python train.py --num_hidden_layers=8 --hidden_size=192 --n_experts=32 --experts_per_token=4 --hidden_act="squared_relu" --normalize_top_k=true --routed_scale=2.5 --lr_router=0.000507 --optimizer="adamw" --beta1=0.95 --max_grad_norm=1.0 --max_seq_len=512 --train_tokens=620100000 --dataset="wikipedia_en"
Below are experts of layer 2 (counted from 0) of a mixture-of-experts language model. Rows are named router (the router's row for the expert), up (a neuron's input weights, with its number) and show model dimensions 0-191. Each number is 50 + 12 x the weight over its row's rms, rounded and kept within 0 to 99.
Before each expert's rows: a language model's description of what the expert responds to. This comes from a sample of Wikipedia text that the model never trained on.

# expert 27
Field labels and section words in infoboxes and headings, e.g. Country of origin, In office, Spouse, Family, Preceded, Total.
router:42 67 69 49 52 59 62 63 61 65 54 50 39 33 43 46 48 55 46 65 49 58 66 64 69 47 56 44 45 74 46 45 64 27 61 58 22 44 49 68 57 51 54 61 48 42 56 57 34 36 44 61 61 42 46 42 51 45 61 60 60 55 59 61 25 62 24 42 51 39 46 63 45 56 67 52 41 69 51 38 70 61 08 56 37 55 52 55 29 49 37 45 56 44 69 19 62 42 38 46 65 43 40 64 52 46 52 37 60 56 38 63 39 42 42 51 48 63 47 37 54 60 51 42 75 58 67 49 62 20 46 38 40 76 57 55 44 58 35 40 27 57 72 50 42 37 45 53 58 38 47 41 70 61 40 40 57 54 81 63 50 32 44 36 70 42 42 50 38 28 45 58 43 47 46 45 54 39 51 56 52 40 43 69 42 53 40 59 40 60 54 60
up1:63 70 59 68 60 74 31 35 44 54 73 48 39 66 33 48 39 76 51 41 53 48 46 59 63 47 40 27 42 65 40 57 49 66 46 39 40 26 60 59 52 63 41 45 47 44 34 32 46 47 55 45 70 54 37 17 28 37 61 41 50 54 44 53 53 24 39 68 37 41 44 48 44 28 55 58 42 78 65 36 46 41 41 46 50 66 67 74 44 41 55 45 43 49 66 41 66 45 49 42 52 49 48 52 58 39 62 35 45 52 59 72 63 32 23 56 53 50 48 54 51 42 58 35 50 53 43 65 52 34 53 38 38 58 55 66 68 44 29 39 49 64 60 56 48 47 62 48 42 39 53 49 58 43 64 48 49 41 53 53 41 64 54 55 53 50 58 61 31 32 41 57 78 57 49 50 53 58 69 52 17 44 60 63 61 36 55 55 55 23 52 29

# expert 0
Pieces inside or starting foreign and unusual proper names, e.g. Feh-se, Do-bo-sz, Wang Guang-mei, Laar-br-uch, taxon epithets.
router:50 53 49 35 57 42 65 40 67 59 53 48 52 43 39 29 44 49 23 30 52 46 55 61 70 54 61 43 51 42 40 66 62 30 46 43 29 56 50 56 51 34 59 39 61 73 49 57 49 60 51 27 47 63 40 30 26 58 51 65 55 73 50 52 45 48 54 64 36 55 50 51 59 39 43 55 60 78 52 33 65 40 54 73 15 38 50 58 63 47 62 62 56 63 58 45 57 52 43 34 53 46 67 46 57 36 72 55 51 44 39 62 60 51 55 53 60 47 39 66 39 51 41 44 74 66 45 65 43 51 47 45 47 41 54 38 55 47 51 69 50 56 40 31 53 32 44 41 55 57 45 43 83 32 57 37 57 56 32 49 55 65 32 47 59 61 70 59 18 39 55 75 39 62 39 49 60 43 51 57 41 71 42 48 41 21 69 57 61 44 39 40
up1:48 67 62 28 58 63 47 43 43 57 64 44 53 29 44 47 53 42 37 67 52 51 58 48 60 41 54 45 57 44 49 51 77 56 60 76 30 38 53 64 36 64 58 28 52 46 36 49 50 57 55 61 63 41 45 35 62 33 58 21 44 54 36 51 47 55 53 44 48 38 43 46 46 63 51 64 43 51 23 45 42 55 47 26 45 84 37 67 48 51 39 56 51 82 75 58 48 43 50 50 72 45 52 56 57 44 55 55 43 68 43 46 46 51 56 51 42 41 56 58 45 56 55 37 54 53 54 40 63 31 58 77 43 44 55 44 46 24 53 42 48 55 49 42 63 54 70 39 52 38 62 27 62 39 30 73 29 66 38 55 76 62 61 40 39 34 61 50 56 22 54 56 19 44 34 45 57 66 73 50 45 43 64 53 56 57 68 56 58 52 54 33

# expert 4
Articles and sentence-initial words, especially "an" after "is/was" in opening definitions ("is an American…"), plus The, This, same, known.
router:54 39 46 28 38 39 53 41 62 55 53 66 37 50 49 56 39 61 54 56 51 58 65 54 57 59 57 42 52 38 69 71 58 24 47 59 31 46 47 67 41 34 53 50 54 50 65 52 52 36 51 46 53 54 30 31 31 25 57 54 41 64 46 63 45 50 56 37 52 58 65 73 38 50 31 66 36 58 41 49 47 49 33 76 25 44 47 35 33 33 23 56 70 49 44 40 40 46 34 62 56 32 26 63 77 50 66 66 61 54 47 54 65 53 42 47 47 30 46 37 54 52 48 42 70 77 50 45 46 42 33 40 47 36 61 49 40 44 36 75 45 74 61 47 57 57 46 70 31 47 42 58 72 50 40 51 62 71 57 49 58 29 73 43 55 54 54 50 42 46 52 49 66 52 50 53 44 36 61 48 60 41 58 41 44 80 55 57 69 57 37 51
up96:26 57 48 48 26 53 59 54 49 52 59 52 54 59 43 41 47 47 57 57 49 48 53 29 61 33 57 13 48 67 34 36 33 54 60 63 50 60 38 50 55 37 56 54 48 40 19 56 54 59 35 67 32 37 46 23 39 58 40 47 45 73 56 54 43 60 56 34 47 56 58 43 42 34 27 46 43 61 64 51 45 67 46 57 49 31 56 75 67 53 18 55 33 49 58 42 65 52 69 45 35 54 49 58 50 31 55 40 57 28 17 41 67 48 34 47 74 37 39 65 42 33 56 74 60 45 50 56 49 51 50 69 33 47 55 32 44 57 47 51 35 51 32 48 78 42 40 75 76 58 48 36 57 51 64 68 43 42 37 50 46 34 50 39 51 60 54 65 42 53 53 58 49 54 54 53 29 58 55 46 51 50 57 38 50 40 59 53 36 53 50 48

# expert 28
Years and date ranges in biographies, careers and results lists, such as 2019, 1999–2009, "1880s", century, years.
router:54 52 53 41 52 74 63 77 52 39 66 57 34 49 11 38 56 44 58 59 68 51 66 58 56 36 53 38 62 50 52 45 45 45 61 50 34 45 45 48 51 39 65 45 45 62 49 73 50 62 50 36 55 70 31 31 59 39 53 40 45 59 57 70 38 55 50 36 47 49 60 59 38 48 23 25 43 58 50 58 45 54 28 58 27 29 39 38 54 36 32 52 45 54 51 36 47 51 60 36 44 41 43 53 50 51 46 53 52 59 43 45 51 50 30 56 54 59 37 59 60 55 50 57 66 68 66 42 66 32 42 60 46 34 41 43 28 54 37 40 36 77 59 46 51 45 57 63 51 52 61 49 77 53 31 38 54 47 38 59 52 39 50 36 64 53 56 55 38 48 41 50 38 64 44 56 62 31 83 23 68 40 35 42 46 68 72 68 54 42 43 25
up0:76 62 63 43 59 61 38 32 44 36 61 43 40 41 33 54 49 68 36 57 53 76 29 53 62 46 41 48 39 48 50 54 46 34 41 67 51 49 43 62 39 47 57 68 57 50 46 58 55 44 53 42 44 52 39 53 61 51 44 48 65 49 53 92 70 51 48 44 42 42 33 53 49 60 35 38 56 65 67 51 53 70 52 38 44 39 62 58 59 56 43 60 53 55 50 59 42 54 73 38 36 70 57 42 53 29 61 30 56 50 52 65 37 63 50 50 38 56 74 38 54 42 19 62 63 56 51 50 31 40 46 69 38 55 45 56 70 55 76 49 33 46 65 53 48 37 49 41 60 27 43 92 45 33 45 40 48 35 71 52 53 43 45 68 44 47 59 61 28 55 52 41 21 64 52 59 68 48 46 63 34 41 36 44 56 45 57 47 41 54 49 68

# expert 25
Nouns and Latin-like word endings in taxonomy, medicine and technical text, such as species, idae, Genus, -ium, -ulum, format, length.
router:38 54 47 40 68 42 58 60 67 50 44 70 56 45 35 54 46 51 43 50 68 53 33 76 48 47 68 37 65 52 53 49 57 34 46 39 28 62 53 47 69 37 61 53 61 50 55 37 62 55 61 50 41 51 17 38 28 44 43 51 51 72 33 69 52 51 42 48 67 56 54 36 42 60 30 48 44 60 55 48 61 36 43 71 34 45 60 41 35 75 30 57 55 56 56 46 53 42 32 51 65 62 47 55 63 58 43 56 55 51 58 59 53 35 48 45 48 57 51 52 48 50 50 50 77 68 35 58 58 43 18 30 40 59 76 45 40 56 53 63 29 44 57 43 53 21 42 52 29 62 52 56 56 48 47 58 66 51 55 75 44 62 47 55 64 75 17 53 27 44 45 59 37 77 34 48 54 46 55 36 63 44 51 47 54 54 67 51 59 55 26 57
up0:67 50 51 37 42 43 54 55 50 53 58 54 41 50 57 42 39 64 43 48 55 34 78 42 37 32 35 46 51 58 37 61 62 53 67 32 47 54 60 49 62 53 64 34 41 62 55 54 38 20 52 60 42 49 55 43 51 65 54 75 33 51 70 44 27 37 31 42 43 58 47 64 39 55 31 37 36 47 42 36 65 52 52 58 48 48 52 56 41 45 48 35 59 37 70 46 42 73 54 70 31 42 54 25 75 69 52 50 60 70 37 73 45 39 55 49 56 44 34 41 68 49 39 51 49 48 42 42 43 30 50 47 39 75 62 42 49 50 30 88 45 57 43 56 40 50 44 41 65 32 32 48 50 53 64 47 38 42 45 46 56 47 46 46 37 63 45 58 57 79 39 62 49 69 40 32 46 41 54 60 57 70 36 81 65 45 45 43 52 31 37 41

# expert 15
Punctuation and fragments: lone spaces and table cells, opening parentheses, hyphens in compounds, braces and backslashes in LaTeX, mid-word pieces.
router:53 52 56 49 58 63 50 44 57 51 44 58 32 46 14 47 30 63 37 69 73 60 45 50 58 45 39 38 43 48 43 42 48 28 54 42 34 68 54 58 49 37 60 41 46 50 36 61 49 53 43 36 73 71 40 40 54 41 38 36 34 55 36 69 47 52 47 55 47 60 50 64 34 40 40 43 66 64 33 34 56 50 43 69 36 35 51 51 39 55 34 33 41 53 51 63 50 62 42 47 56 69 48 48 62 42 50 51 69 69 58 65 56 32 48 53 34 39 74 22 42 58 63 41 60 63 59 59 43 27 37 45 41 68 48 64 52 39 72 46 59 53 51 25 46 57 36 46 54 43 49 70 84 48 40 58 47 37 56 32 58 38 60 65 69 56 46 49 22 71 59 53 45 56 46 68 58 59 41 45 56 62 36 49 42 32 56 62 64 34 48 26
up1:59 75 42 27 65 57 83 45 52 47 56 54 40 40 48 68 48 55 44 39 46 68 37 58 49 48 40 50 47 58 62 64 56 44 23 69 96 59 57 48 40 32 64 52 61 69 75 68 63 50 47 50 46 52 46 31 47 63 44 48 51 40 21 62 58 38 59 59 42 34 45 48 24 46 37 37 65 57 66 51 54 42 41 59 47 45 46 59 42 36 42 58 46 56 61 48 59 67 55 49 63 54 50 50 49 66 71 50 75 64 32 74 53 46 35 37 61 31 50 54 23 32 35 50 56 67 57 39 34 26 48 75 49 50 50 43 61 40 78 44 53 61 57 37 32 43 38 48 53 47 41 54 54 57 62 44 57 71 55 61 59 47 51 65 58 71 57 54 31 43 44 55 48 57 50 57 54 59 53 50 36 64 46 48 57 46 56 68 50 41 50 51

# expert 22
Numbers in table cells, scores and dates (6, 8, 18, "February 23,"), plus middle pieces of foreign names like Regi-no, Ching-kuo.
router:63 49 39 47 44 50 49 73 71 49 75 73 56 46 33 48 50 39 35 51 65 62 56 53 54 52 56 37 48 51 62 56 56 44 67 57 37 37 66 54 73 56 69 76 50 51 55 46 48 50 59 44 57 59 53 49 37 36 43 57 44 45 42 47 54 50 33 29 52 60 41 70 39 45 44 39 42 66 56 27 47 47 39 58 33 75 40 62 34 47 57 46 55 45 51 71 28 68 56 57 49 61 35 44 64 49 64 32 63 58 47 42 23 57 36 52 53 53 53 59 64 61 37 45 74 81 47 60 48 38 46 57 35 38 56 46 47 50 57 49 30 55 31 66 64 49 49 57 34 31 32 49 84 66 64 39 58 62 46 65 46 45 43 40 73 47 47 62 34 52 78 47 44 62 43 60 49 67 51 43 42 39 47 52 30 58 63 58 59 24 43 71
up1:60 60 60 34 65 54 63 50 50 27 46 45 77 40 38 40 37 42 43 56 55 45 48 56 58 52 57 55 39 44 33 41 63 54 59 41 44 31 43 41 55 61 62 81 65 47 40 51 41 31 45 49 50 54 35 39 51 50 36 67 30 77 33 42 39 43 42 50 80 40 49 50 68 46 55 46 46 44 59 18 61 42 64 58 51 60 39 45 57 68 58 16 47 62 55 52 67 82 69 65 68 54 33 50 64 38 50 56 44 44 38 51 37 47 47 35 26 56 56 37 39 57 79 39 55 61 45 53 69 47 49 42 42 52 51 45 61 66 59 64 56 32 32 48 40 62 47 23 54 43 53 29 71 40 50 39 56 52 56 48 49 65 55 53 69 52 56 70 54 67 49 55 50 49 25 39 51 64 48 54 52 44 49 47 48 60 44 54 48 24 34 42

# expert 31
Capital initials, abbreviations and coordinate numbers with degree marks (J, ROM, CAM, "92°"), plus non-Latin byte pieces and first names.
router:47 58 69 47 45 54 50 30 65 59 63 67 52 48 44 34 36 49 54 45 65 41 46 56 58 48 55 48 67 57 52 62 46 28 54 70 33 50 65 47 36 27 47 64 48 56 47 62 54 68 28 35 62 66 38 34 54 21 67 44 59 59 46 68 37 76 35 57 59 48 44 51 40 39 39 33 61 67 54 49 61 44 38 68 22 42 45 40 55 45 44 61 47 47 53 45 58 63 62 35 51 37 51 51 38 44 45 31 65 57 45 75 63 53 60 55 44 69 27 50 53 63 29 58 65 68 55 49 49 50 43 52 41 68 56 47 51 53 64 38 33 64 68 39 83 42 56 68 51 74 46 43 66 70 55 37 63 48 20 48 53 47 43 57 53 43 57 51 52 39 49 69 44 54 41 45 53 40 49 40 52 75 52 36 72 32 75 62 45 39 50 41
up2:33 58 40 35 33 63 46 52 67 64 55 61 63 59 58 60 51 38 44 56 50 66 47 18 51 38 39 47 63 36 42 66 76 30 50 23 40 49 60 51 48 42 26 64 61 55 43 44 56 51 38 47 41 62 45 53 56 48 60 62 46 48 60 44 23 52 62 29 59 48 47 53 63 55 52 31 38 60 51 49 39 46 41 69 38 50 35 61 32 36 57 22 33 53 63 59 56 42 53 48 43 47 53 42 50 41 65 40 60 58 50 36 45 44 46 69 74 45 53 73 69 81 55 34 67 65 59 48 48 54 21 68 33 44 49 46 49 47 39 28 52 66 19 53 49 38 65 31 61 53 43 36 72 45 38 52 47 29 55 48 27 42 35 55 42 37 40 47 34 35 46 40 57 48 58 40 66 48 59 68 40 42 47 40 52 37 44 44 60 42 57 41

# expert 13
Small numbers, scores and units in results tables (0, 1–0, kg, km, MF), plus word-final pieces like s, th, ons.
router:50 59 42 36 71 58 68 59 63 57 70 62 48 54 36 40 71 38 48 54 55 78 37 38 57 56 39 42 68 24 47 60 39 29 50 41 40 59 40 69 46 53 37 41 49 51 39 52 46 55 42 39 43 59 52 29 31 42 50 37 60 51 51 66 40 37 28 35 66 34 46 63 43 48 56 31 64 58 63 60 65 59 44 44 19 56 33 54 55 44 33 53 37 62 72 47 38 47 35 72 50 61 64 61 47 52 37 61 70 58 41 69 46 60 40 51 51 67 56 42 40 33 60 45 72 55 70 42 51 48 41 49 40 57 40 78 38 42 37 56 39 67 49 56 46 48 45 63 35 60 42 57 82 44 40 50 35 51 42 71 39 52 70 59 57 40 48 45 25 48 47 71 53 65 56 47 48 67 62 58 52 24 42 54 47 69 52 66 53 48 38 41
up2:55 47 32 47 49 41 49 45 48 46 42 46 56 52 28 61 43 55 47 49 62 38 53 39 40 64 36 53 28 43 61 41 49 68 70 73 44 51 29 52 74 49 60 31 59 45 45 67 42 51 61 45 25 54 55 41 53 49 35 31 30 66 58 63 48 69 38 49 30 32 36 45 56 30 44 61 43 48 36 58 41 39 64 45 36 49 37 56 57 36 64 47 42 53 28 57 39 65 61 61 50 42 56 38 39 73 44 54 65 61 56 53 53 73 57 46 60 32 53 37 45 65 45 58 49 48 37 45 49 56 50 62 26 30 44 35 55 68 57 51 64 31 58 34 19 48 56 15 33 55 52 40 60 42 57 61 54 34 34 66 49 51 61 68 44 41 60 80 58 65 31 70 40 58 47 44 34 47 62 52 73 40 56 51 40 39 48 47 62 45 51 28

# expert 9
Head nouns ending names or noun phrases, such as Society, Company, School, Psychology, film, system, music, often after "the".
router:44 62 47 24 66 51 61 55 70 62 53 72 53 42 47 50 54 50 30 52 46 57 58 64 57 48 63 34 56 56 56 63 57 36 64 31 31 41 57 45 65 35 52 58 46 60 48 63 63 57 45 37 47 43 27 39 61 66 58 40 64 77 43 89 27 48 20 61 41 41 46 54 52 57 50 46 53 53 53 47 81 52 41 61 30 51 32 62 42 64 16 40 55 41 56 64 39 34 25 50 70 68 43 60 61 58 39 64 66 63 58 53 43 44 45 35 39 66 55 55 35 53 68 52 68 50 61 38 53 34 32 54 33 66 49 46 38 48 46 56 43 50 45 51 41 54 45 49 67 67 43 36 61 53 41 39 55 49 65 64 50 50 54 44 60 73 64 54 39 26 41 50 37 60 35 57 37 32 46 43 42 30 57 57 50 54 64 55 51 61 36 49
up1:47 34 50 57 39 62 44 43 45 42 41 56 60 58 62 50 33 41 42 61 70 41 46 54 75 19 58 38 54 38 28 44 72 47 40 38 46 67 63 46 52 35 63 53 68 59 56 53 62 45 29 59 53 78 66 62 56 58 46 56 59 64 54 56 43 34 42 30 38 52 41 50 56 59 50 61 58 62 67 52 40 47 57 54 44 55 54 47 68 58 67 37 49 48 60 58 58 50 70 33 23 60 40 27 51 54 70 65 64 46 40 76 47 26 29 45 43 26 42 63 51 53 69 41 42 61 47 60 53 53 45 58 42 52 75 53 36 46 54 45 36 59 40 40 27 43 63 46 52 49 39 42 48 26 57 55 68 69 61 62 44 30 47 57 29 73 58 55 46 38 56 61 46 52 20 60 57 60 54 41 67 38 48 58 43 67 35 51 46 48 59 68

# expert 21
First pieces of capitalized titles and names, e.g. New, The, P, S, Nova, Assistant, often after quotes, parentheses or hyphens.
router:54 51 54 53 55 36 48 21 69 35 66 38 28 54 52 31 35 46 48 41 43 41 36 39 53 43 51 40 41 41 55 58 60 35 45 66 31 50 57 70 23 47 56 34 44 64 59 48 65 49 43 42 62 60 47 45 43 52 45 41 56 49 47 68 48 58 28 63 39 31 41 44 66 30 40 57 55 80 32 48 54 41 48 71 21 52 44 56 66 47 51 44 54 66 67 55 64 44 50 44 48 42 50 64 45 35 60 43 57 63 38 67 53 61 61 38 57 41 36 43 55 62 15 42 73 68 43 52 39 50 41 46 47 40 65 34 55 61 54 62 44 53 72 34 56 46 59 56 36 59 45 47 83 66 55 26 54 49 35 45 69 49 59 56 65 57 74 56 34 34 42 74 48 57 30 52 44 47 57 60 49 72 51 43 57 28 62 49 50 53 54 45
up2:59 64 63 14 27 64 33 63 44 62 76 51 58 53 39 43 75 53 42 55 43 82 40 47 67 34 15 57 56 34 58 54 48 37 61 37 59 45 59 55 66 68 59 44 70 46 52 25 44 33 59 57 39 40 54 48 55 44 49 45 35 60 58 65 59 49 30 43 33 52 73 48 58 52 39 53 61 43 57 54 46 40 50 53 56 57 71 71 39 50 35 65 54 49 45 56 37 60 64 52 70 45 56 68 42 36 46 64 49 67 51 63 49 30 56 61 67 44 53 54 53 44 47 45 61 45 40 54 41 49 44 47 56 48 53 63 43 32 28 28 39 44 53 41 28 50 66 61 54 41 45 41 56 56 41 52 53 46 37 52 63 66 54 46 47 59 33 52 45 30 72 62 39 71 55 45 42 34 56 58 72 29 47 52 56 72 52 65 70 48 67 61

# expert 12
Content words right after the, a, their, especially sports and media nouns like team, game, album, season, single, Championship.
router:43 55 63 39 59 48 54 61 53 58 57 87 61 53 50 53 52 46 50 53 54 57 57 45 57 53 59 40 43 39 63 62 36 33 54 49 22 43 65 52 69 29 47 43 44 59 59 48 62 67 36 43 60 49 30 43 37 46 57 44 62 56 40 93 50 41 29 50 34 39 46 54 50 49 38 35 53 51 36 63 70 45 43 58 36 51 17 63 54 65 15 58 25 61 45 49 44 44 50 54 61 53 45 55 71 50 64 66 66 46 37 54 53 40 56 33 47 49 58 47 36 64 51 55 64 55 72 45 51 26 40 48 26 71 50 41 55 52 51 59 38 59 64 52 53 41 43 53 37 65 42 60 60 63 48 48 37 35 43 61 50 43 68 46 51 58 72 54 33 26 53 53 31 70 23 49 24 46 50 45 45 47 58 56 60 45 68 56 46 62 34 40
up2:41 45 35 46 62 69 57 52 46 47 69 56 45 56 50 52 34 45 43 40 54 65 52 78 73 53 36 40 66 36 45 71 70 31 49 34 44 49 41 32 49 55 60 51 41 55 66 29 63 46 53 61 54 70 40 42 45 44 45 45 64 50 63 52 38 43 44 62 61 46 27 60 58 49 29 57 38 50 62 52 47 43 53 32 32 20 79 49 45 58 41 52 51 80 69 47 44 36 37 63 55 70 27 55 37 56 49 59 51 51 50 63 49 34 39 36 70 60 52 52 53 39 45 36 58 70 29 55 32 48 39 49 53 36 60 52 40 53 62 50 42 40 41 61 54 45 47 34 55 27 55 56 77 44 36 55 35 75 44 35 62 63 33 88 67 54 55 39 60 34 41 58 53 56 26 33 48 62 55 55 60 50 44 50 53 58 48 48 51 47 63 44

# expert 20
Month names after a day number, and year or score pieces in dates and ranges, such as 3 May, 1858–1913, 63–27.
router:50 59 47 49 54 78 43 58 72 41 66 71 53 45 37 42 46 61 55 66 61 68 78 66 48 68 37 40 53 61 52 59 60 60 67 57 26 69 56 59 63 48 75 47 54 63 48 65 44 48 58 25 46 70 34 41 60 36 47 48 42 49 46 56 54 42 40 47 50 42 40 49 45 45 35 22 49 78 41 41 58 57 46 43 29 50 26 50 55 27 34 56 48 71 45 34 45 56 62 65 51 54 49 47 43 62 49 39 60 72 56 47 34 52 33 51 45 66 48 54 51 55 49 46 60 53 73 52 44 18 45 48 61 48 58 38 39 56 47 47 61 67 49 59 60 43 60 41 44 57 52 40 75 41 47 33 48 55 54 57 31 63 59 52 70 36 52 54 45 49 64 76 37 60 53 50 49 46 55 35 67 40 40 59 53 72 84 76 54 39 54 34
up1:65 58 44 65 56 52 50 71 68 39 32 52 54 44 57 26 56 48 42 54 52 39 41 61 53 50 38 42 62 44 61 40 47 40 87 25 65 57 45 48 55 46 53 37 41 56 49 35 46 36 48 28 46 49 52 33 35 45 37 37 46 55 50 59 34 39 60 46 29 45 58 35 69 51 48 38 49 44 37 56 51 31 27 49 42 42 45 44 36 48 38 53 55 53 72 53 51 61 58 54 35 57 49 51 42 25 55 62 58 50 34 36 45 46 32 47 85 21 51 53 17 47 60 63 52 40 35 60 60 29 34 64 49 50 55 44 46 43 57 48 68 53 17 47 46 26 27 57 47 31 63 44 66 55 39 56 47 50 40 56 44 66 62 60 45 44 36 47 34 66 55 37 35 48 38 51 31 47 69 57 49 54 39 22 42 66 60 53 52 44 30 41

# expert 2
Noun, verb and prefix word pieces and the word "as" in expository prose, such as end, anti, shap(ing), inhibit(ion), flame(s).
router:37 54 64 45 59 51 50 41 65 64 60 73 43 39 37 59 47 60 54 40 45 61 30 65 57 57 51 38 53 68 49 48 56 47 45 55 09 42 51 58 80 38 50 54 44 58 59 42 48 39 38 47 62 59 28 43 42 47 44 43 44 46 45 72 44 50 38 61 41 35 55 49 55 52 37 33 57 56 34 36 61 40 34 59 29 42 50 69 38 49 26 58 66 43 50 55 57 38 35 51 49 48 36 52 59 59 43 54 63 82 48 62 46 55 49 33 64 64 30 49 52 86 19 57 52 56 40 49 35 53 42 39 39 74 64 39 48 46 44 46 32 49 70 25 60 38 58 72 52 71 43 64 48 61 45 53 55 40 57 58 63 61 59 70 64 71 51 45 59 49 41 60 45 60 32 44 34 51 66 32 50 54 60 45 47 43 66 67 50 73 50 62
up1:58 61 44 54 64 43 57 32 52 61 80 47 52 31 62 45 48 52 51 44 60 27 47 51 50 65 30 48 90 29 53 54 58 37 68 52 58 45 48 47 35 64 73 57 66 40 61 39 60 62 57 57 66 49 46 66 46 41 53 42 51 44 53 45 58 69 53 73 58 47 69 79 66 58 52 08 43 68 57 37 36 39 54 55 52 50 30 34 57 48 36 48 58 56 36 50 44 53 37 39 77 33 63 66 64 69 41 50 62 51 40 47 46 52 69 39 54 46 48 52 34 64 60 38 45 44 56 68 49 62 64 31 44 49 52 55 43 52 31 57 49 32 73 46 28 29 69 57 48 38 26 50 43 65 47 50 39 49 51 64 73 53 51 57 46 59 59 62 52 50 58 59 59 55 47 52 62 66 38 42 64 43 48 60 51 44 44 50 48 49 25 63

# expert 14
Opening quotation marks, parentheses, equals signs, section headers and odd symbols, plus participles like indicating after commas, as in "Day.
router:55 67 61 41 45 48 48 54 62 60 54 61 34 37 28 34 33 42 51 69 49 68 51 51 62 51 48 48 56 64 36 65 55 40 48 36 15 71 65 62 38 50 55 36 33 52 41 58 45 54 73 49 53 56 44 41 40 23 42 51 68 44 52 54 54 49 34 48 45 50 52 47 61 44 43 39 38 63 37 56 41 70 37 50 35 70 69 44 23 28 38 57 46 51 46 39 60 53 51 59 62 53 39 49 52 43 58 52 63 78 34 45 53 59 32 47 58 45 63 38 49 53 52 69 65 78 44 40 49 35 51 50 57 51 50 66 44 55 43 43 47 68 44 38 52 53 44 88 40 50 51 39 71 54 36 33 43 59 50 70 56 30 69 57 73 47 18 48 56 57 63 52 43 62 43 58 65 40 54 36 31 47 27 41 43 49 67 71 55 40 49 58
up1:58 47 39 35 63 49 39 40 43 42 40 51 47 38 47 79 43 52 58 52 46 35 37 51 53 48 53 24 83 38 50 45 61 42 54 87 54 55 63 59 46 58 35 30 52 51 54 42 41 68 70 35 23 72 57 43 47 46 68 44 37 60 45 59 50 43 37 56 54 59 49 55 44 42 38 29 57 54 33 38 42 46 48 58 48 75 44 46 53 45 50 34 48 49 63 46 62 51 34 51 45 55 60 64 46 38 48 54 68 66 52 48 54 41 38 58 46 31 67 46 44 44 47 23 51 46 42 56 56 60 51 43 28 53 33 37 31 73 43 64 57 59 64 45 60 42 69 51 50 44 41 54 42 73 53 60 53 38 53 38 43 83 39 42 88 64 47 60 37 29 42 56 51 66 43 43 60 67 72 44 42 68 60 48 50 52 46 45 25 55 46 75

# expert 5
First token of a new sentence, line or list item: line breaks, list dashes, row-opening pipes, pronouns like he, they, The.
router:44 48 42 53 61 79 59 52 52 45 75 55 22 43 54 63 39 67 55 64 57 49 48 59 46 47 34 38 40 67 57 65 28 31 46 56 44 48 46 48 56 39 55 59 48 67 58 55 50 61 37 44 57 34 39 48 38 31 45 42 39 54 41 53 50 64 43 46 52 40 50 36 36 57 36 59 55 65 38 42 72 58 45 46 29 53 64 34 43 33 32 67 47 42 54 49 59 34 52 54 48 49 27 38 49 38 82 50 60 56 34 59 73 60 50 35 58 41 53 42 46 67 25 47 67 60 49 37 35 35 14 60 62 45 57 51 55 52 54 52 48 60 73 52 74 53 69 38 29 62 33 61 60 50 39 30 59 66 45 74 62 46 45 59 54 45 38 41 38 47 64 39 54 73 39 48 60 50 56 57 52 56 31 22 43 44 61 72 45 38 45 46
up2:26 58 60 45 45 50 65 52 68 53 59 50 34 57 26 48 43 25 01 63 49 40 35 67 48 62 44 45 51 57 46 60 45 49 44 46 47 53 60 57 64 53 42 69 56 65 47 44 64 55 33 51 40 39 42 39 58 48 67 65 34 31 61 67 36 62 46 50 51 28 46 71 53 41 65 56 65 53 57 47 52 54 27 42 42 49 36 56 36 38 44 27 49 47 36 50 44 83 40 66 55 45 36 68 81 58 45 55 73 69 53 51 47 53 44 36 63 39 55 56 55 48 48 41 46 63 57 39 44 29 36 64 32 66 54 65 40 33 44 26 58 61 38 28 49 45 32 38 49 53 60 66 69 49 38 66 46 61 42 66 38 47 34 46 61 39 58 58 27 47 61 52 63 58 41 51 58 54 45 47 63 56 35 49 55 40 51 45 50 61 52 42